Below are experts of layer 5 (counted from 0) of a mixture-of-experts language model. Rows are named router (the router's row for the expert), up (a neuron's input weights, with its number) and show model dimensions 192-255. Each number is 50 + 10 x the weight over its row's rms, rounded and kept within 0 to 99.
After each expert's rows: "gets" lists some tokens that make up at least twice as much of what it gets as of all text. This comes from a sample of Wikipedia text that the model never trained on. Tokens count by the router's weight.

# expert 10
router:37 40 48 46 58 40 36 51 24 53 54 57 29 43 50 51 38 48 71 71 36 54 60 55 33 47 60 55 39 50 57 42 45 58 53 50 42 57 53 50 51 51 68 53 45 62 48 35 48 47 60 39 61 43 55 33 42 46 39 56 46 66 67 46
up0:61 56 50 69 58 49 62 54 46 42 57 58 25 31 40 46 58 54 47 51 56 44 50 49 57 60 62 62 62 47 42 51 36 55 58 59 66 40 51 48 37 50 52 51 57 51 41 44 54 50 61 50 54 43 44 36 59 39 31 55 40 66 39 46
up1:45 50 44 54 40 53 55 52 50 57 60 35 47 33 51 51 56 52 66 68 42 40 53 50 46 49 48 59 40 47 68 46 66 58 56 57 57 60 45 58 40 62 43 56 37 58 51 58 51 53 58 41 50 49 56 67 62 43 52 58 42 64 55 56
up2:43 37 49 59 62 60 54 42 37 51 45 50 38 46 48 57 53 53 71 52 53 50 58 58 36 53 58 60 46 37 52 47 56 37 54 52 33 55 48 67 42 60 41 53 22 55 60 61 55 55 56 55 57 50 44 63 40 33 43 63 67 66 53 39
up3:46 46 45 44 38 45 40 56 49 53 50 52 32 38 29 65 66 34 43 50 37 46 55 53 10 53 63 53 43 45 44 32 71 42 34 39 34 56 59 44 48 42 47 43 45 55 50 48 63 50 46 36 56 40 47 55 42 61 52 43 52 51 67 51
up4:38 53 55 41 55 43 52 81 50 46 47 52 45 53 31 50 56 38 52 45 54 59 55 52 33 49 33 40 37 44 48 49 60 42 62 48 76 42 43 46 47 40 47 59 47 49 54 47 57 49 60 54 51 49 49 46 32 23 54 71 46 64 67 42
up5:57 42 60 48 56 42 57 50 43 53 36 59 37 31 67 51 53 60 53 55 52 73 43 54 40 34 39 53 56 61 65 46 54 58 52 46 46 63 63 38 36 59 39 33 36 57 53 58 46 45 56 47 65 46 45 40 40 59 56 51 51 43 51 58
up6:45 55 54 38 61 40 41 54 56 62 38 47 36 51 61 59 59 41 45 59 46 41 67 46 52 35 33 55 47 43 27 32 70 55 45 61 47 75 44 46 55 40 52 50 50 64 39 46 66 66 34 40 60 49 39 41 48 54 49 46 50 59 53 61
gets: " |", ".", "-", ":", "|", "c"

# expert 12
router:29 40 45 43 48 58 50 65 59 38 47 61 50 26 60 54 46 61 54 46 48 51 32 42 62 58 60 68 50 52 52 48 54 55 42 51 50 51 33 42 63 46 58 47 35 52 67 58 55 56 46 55 71 46 39 56 41 52 57 24 45 32 49 65
up0:46 34 43 41 49 62 51 44 59 49 51 48 34 55 38 26 55 41 55 50 46 54 52 68 42 32 53 53 55 75 47 74 57 41 61 54 55 50 55 48 54 33 56 37 43 60 58 34 77 67 46 33 62 54 43 42 57 52 72 57 58 44 64 53
up1:44 42 56 32 56 42 61 46 55 27 41 57 60 50 57 40 67 55 53 71 69 54 40 43 59 68 52 57 68 56 31 51 54 49 30 53 33 49 58 66 58 29 24 68 36 55 48 56 49 61 46 39 50 62 38 48 25 59 58 54 37 52 51 41
up2:40 29 55 50 36 59 53 44 66 39 47 45 42 47 48 54 56 57 55 51 59 50 44 56 30 52 53 48 49 41 50 50 41 38 39 35 49 53 35 50 52 54 51 69 76 40 39 49 61 63 52 43 63 42 68 55 39 67 53 43 35 65 47 56
up3:50 49 50 41 68 52 52 57 54 53 52 64 62 45 46 40 48 73 33 52 53 30 63 48 50 63 25 42 64 44 53 47 43 41 52 33 60 54 36 48 65 37 49 47 49 48 60 46 30 70 55 51 59 48 54 50 66 33 68 58 47 51 52 52
up4:51 53 41 53 45 64 50 63 48 50 54 45 41 43 58 39 56 60 64 62 49 36 48 67 33 40 62 52 41 59 51 37 58 35 54 50 55 63 45 55 57 50 49 44 46 63 55 36 59 43 34 49 57 42 64 72 50 36 54 48 57 51 51 61
up5:51 44 53 58 63 50 64 62 41 37 41 65 36 39 55 52 51 41 45 58 52 32 50 56 47 31 56 51 51 56 70 61 48 33 39 52 55 66 46 42 30 60 49 56 70 46 59 55 34 41 46 28 40 46 67 53 44 46 64 40 52 45 49 74
up6:68 41 22 45 54 64 75 60 45 53 50 43 37 64 56 43 36 52 32 63 46 56 31 41 43 52 54 54 56 33 70 37 56 33 57 44 45 30 50 33 60 37 51 56 63 49 62 54 51 60 48 50 54 46 40 64 48 26 68 50 54 44 67 52
gets: " the", " of", "ed", " in", " 19", "ing"

# expert 9
router:56 53 47 43 43 56 53 47 58 49 68 72 52 68 48 63 42 46 71 49 45 42 58 63 59 35 61 60 52 47 51 58 61 47 64 45 40 70 53 47 46 63 67 40 60 48 62 61 32 45 42 45 70 58 56 41 45 54 46 49 60 35 53 45
up0:41 61 54 59 44 62 48 58 48 49 48 35 58 67 58 52 33 69 72 41 52 47 51 43 68 54 57 52 40 54 47 57 59 35 68 38 56 57 57 55 56 48 57 40 62 25 52 64 57 40 31 47 60 67 59 60 59 41 62 37 38 62 47 51
up1:36 35 49 49 50 48 34 53 36 47 54 32 54 60 39 48 52 40 48 65 58 37 30 68 37 33 48 56 53 44 64 57 66 59 59 35 41 54 43 59 51 36 45 58 51 44 59 71 32 50 38 60 49 37 42 49 52 59 66 44 62 67 35 58
up2:47 42 32 45 52 60 70 50 51 43 46 54 52 58 45 64 56 62 51 49 60 55 60 38 50 61 41 60 58 56 45 40 45 32 59 41 41 61 41 62 50 63 53 40 61 54 60 46 45 53 38 35 47 53 66 63 46 36 43 55 38 53 59 40
up3:49 55 57 59 39 62 45 25 43 56 42 55 57 65 58 60 34 59 63 55 44 69 66 53 53 45 53 50 50 55 60 52 54 55 35 47 52 62 51 64 58 54 45 42 49 56 62 60 46 48 29 34 77 56 52 59 49 50 32 75 59 47 48 46
up4:61 53 56 35 33 53 44 72 52 44 50 52 60 67 54 47 57 54 73 50 38 44 54 43 37 40 48 45 41 41 47 49 45 47 50 48 64 63 56 63 57 53 53 45 33 38 44 75 51 69 50 68 48 47 51 39 38 41 66 50 57 45 61 60
up5:65 41 21 54 63 54 60 62 53 45 60 43 55 65 57 47 36 43 45 51 41 51 53 63 55 35 52 61 50 55 44 67 73 57 55 36 40 67 34 35 37 66 55 48 54 44 72 47 49 34 50 68 55 48 46 58 45 74 51 55 49 51 42 71
up6:64 45 56 47 50 45 48 42 52 60 49 62 51 56 47 46 46 49 51 54 28 26 61 58 49 38 48 40 46 48 44 43 57 48 69 59 47 75 35 45 35 38 63 61 54 35 46 74 53 39 37 39 71 60 58 53 67 40 39 42 66 32 53 45
gets: " in", " a", " and", "'", "li", " on"

# expert 4
router:55 46 46 66 51 53 54 53 48 42 48 44 55 62 46 32 49 49 38 63 54 48 73 37 55 78 48 52 48 53 36 40 51 53 40 48 49 29 43 49 38 41 50 58 51 67 52 54 54 34 55 44 57 36 39 31 50 56 52 52 42 46 46 56
up0:71 51 45 52 52 49 52 36 45 47 47 44 31 56 63 45 46 45 46 35 60 54 57 37 55 66 40 51 48 38 47 51 52 37 46 45 51 43 55 48 40 58 47 64 50 48 53 60 41 47 46 64 39 43 65 32 54 52 53 73 43 53 57 52
up1:53 38 47 40 61 56 62 48 45 43 52 40 22 55 47 31 55 46 44 53 51 56 40 27 46 46 53 58 42 53 42 50 33 57 30 56 31 61 46 27 59 44 50 59 49 43 54 42 51 57 37 62 42 38 43 44 43 45 55 55 44 51 58 55
up2:60 59 65 49 61 27 58 23 69 42 28 63 51 50 66 31 51 56 58 48 45 53 57 36 52 47 38 45 47 47 30 53 43 53 50 42 29 44 50 49 34 76 44 41 67 41 39 66 43 33 35 40 68 57 50 51 67 49 58 64 45 30 43 52
up3:46 59 54 57 60 56 51 46 56 51 47 47 59 39 58 70 36 52 52 39 55 54 61 47 65 43 39 41 55 45 60 39 50 60 49 47 43 59 20 40 47 45 47 69 46 45 49 49 38 57 58 51 49 61 32 37 51 63 59 35 55 46 41 38
up4:44 52 52 39 54 52 56 42 48 63 31 43 61 49 47 47 43 60 38 52 53 44 66 19 53 63 48 53 52 50 53 53 56 52 49 45 48 38 61 52 70 45 63 50 62 71 54 36 50 50 48 43 41 37 24 44 56 45 76 48 44 49 56 67
up5:36 51 57 64 57 47 33 51 41 41 61 51 32 62 29 50 58 41 56 53 39 30 56 65 51 51 66 56 36 42 29 33 44 47 55 48 35 45 47 59 49 62 49 49 53 57 41 48 47 37 61 55 46 59 40 46 35 42 50 48 50 58 39 38
up6:73 52 63 59 62 37 66 44 56 50 42 36 28 57 33 34 52 45 41 34 38 45 55 37 60 65 62 54 36 50 46 37 50 52 42 52 65 51 39 47 68 60 59 53 46 60 48 53 63 42 49 40 33 57 41 33 55 49 51 46 41 54 57 51
gets: " the", "e", "re", " of", " re", "le"

# expert 2
router:65 40 41 51 45 55 44 53 67 49 36 61 61 49 54 50 42 62 65 56 47 47 54 45 52 73 38 61 66 60 58 47 42 58 75 35 46 55 53 39 54 48 51 47 44 37 53 56 55 50 57 55 52 49 42 43 73 64 51 35 36 54 65 41
up0:57 52 46 47 55 49 57 62 38 58 40 28 61 52 45 34 58 54 44 57 47 51 35 39 45 49 26 72 64 50 68 50 44 42 43 33 58 53 45 41 58 51 46 61 50 45 47 67 53 44 48 48 80 50 46 63 50 49 57 49 29 28 30 49
up1:45 63 69 63 62 44 58 39 55 61 44 57 52 62 49 54 46 52 54 67 44 30 64 75 48 60 39 44 57 44 41 64 44 55 70 26 30 60 55 45 49 56 41 57 51 47 45 54 59 45 60 52 49 55 51 55 53 44 41 43 62 42 52 46
up2:53 42 32 36 41 46 44 56 30 48 20 43 57 44 54 36 53 53 38 37 52 48 50 67 51 55 67 41 58 65 53 43 69 52 43 34 37 55 57 45 47 37 31 43 53 56 53 48 57 59 57 36 61 51 43 54 52 62 77 57 72 38 57 48
up3:48 39 55 63 53 51 40 34 58 50 45 47 26 39 40 37 36 34 58 46 50 56 46 57 48 62 56 45 50 59 60 40 55 39 65 28 52 72 51 47 64 46 44 65 58 56 66 52 52 42 58 38 59 41 33 48 73 63 50 49 60 68 52 63
up4:55 49 45 53 53 60 48 63 55 64 43 70 40 56 53 48 52 40 42 40 57 37 46 62 32 52 55 78 58 46 54 50 49 58 68 36 49 55 44 37 45 41 55 45 29 32 43 58 44 52 44 53 44 55 56 58 49 51 46 41 59 55 54 47
up5:34 33 55 50 41 46 47 50 42 56 47 55 52 32 49 46 55 53 61 52 52 60 67 46 59 52 58 50 53 63 56 52 50 39 50 43 50 74 54 50 55 62 49 47 34 50 47 59 64 37 59 40 46 54 40 48 68 60 58 39 36 37 48 56
up6:42 42 62 54 42 64 47 59 59 50 38 53 26 51 46 52 63 72 39 71 33 50 52 59 55 48 70 57 66 68 37 59 54 41 44 49 32 58 39 55 54 50 53 49 61 40 47 42 58 52 53 29 51 45 26 51 58 52 43 40 47 37 55 48
gets: ".", "ed", ",", "ing", " E", " and"

# expert 3
router:39 45 58 61 41 58 31 39 54 64 52 56 53 44 20 55 52 73 52 40 47 59 51 56 49 37 50 50 65 64 51 56 50 58 44 46 46 50 54 68 43 42 61 62 53 47 31 35 45 53 57 47 63 38 34 45 41 38 43 46 45 54 57 33
up0:36 29 44 58 38 38 46 38 49 49 66 58 54 55 53 55 55 55 45 43 42 55 58 42 72 59 54 66 41 44 68 50 66 55 40 50 61 51 40 54 45 53 54 54 65 58 50 57 48 66 65 35 47 60 48 41 50 42 46 54 48 46 36 38
up1:48 62 58 72 48 68 29 39 54 45 50 56 50 58 34 35 42 56 53 36 42 56 65 53 55 53 50 60 52 45 38 48 37 51 55 60 47 52 42 42 54 56 61 50 53 31 38 52 66 38 52 65 64 40 57 76 49 61 63 45 47 45 25 50
up2:64 47 42 55 36 59 53 39 55 33 44 66 49 58 40 44 31 49 49 34 53 44 56 63 55 44 48 39 45 50 54 52 45 44 40 34 44 59 48 55 45 34 46 57 59 27 51 57 43 36 58 52 47 49 64 50 54 37 53 44 59 58 44 47
up3:51 66 38 70 48 57 50 44 64 62 53 44 50 64 34 41 46 45 42 66 44 47 59 59 56 58 56 39 64 45 53 50 60 40 48 51 41 38 56 69 64 40 57 63 57 64 41 56 51 59 56 40 72 48 42 62 51 37 60 59 61 45 36 52
up4:51 54 40 57 43 40 66 46 35 52 45 62 43 46 45 57 52 67 48 46 43 46 61 34 60 32 35 47 59 46 46 41 54 46 47 44 47 53 56 65 43 40 42 68 61 36 37 55 37 51 50 55 64 47 73 69 62 44 38 51 57 46 30 37
up5:53 53 44 79 45 56 54 52 40 73 44 59 57 49 46 69 54 57 56 44 48 54 29 53 54 46 56 66 58 54 34 55 40 62 34 48 62 64 25 39 49 35 54 62 50 48 44 51 29 57 77 48 44 54 46 65 36 52 45 46 55 27 35 24
up6:43 49 61 36 61 58 47 47 60 59 42 75 48 27 32 38 66 58 39 42 54 66 56 64 31 49 46 46 58 51 41 48 58 59 47 51 73 46 42 62 46 67 52 53 44 63 50 38 42 47 68 44 60 39 49 47 52 48 55 40 65 48 41 49
gets: " |", " in", "-", "|", " to", " of"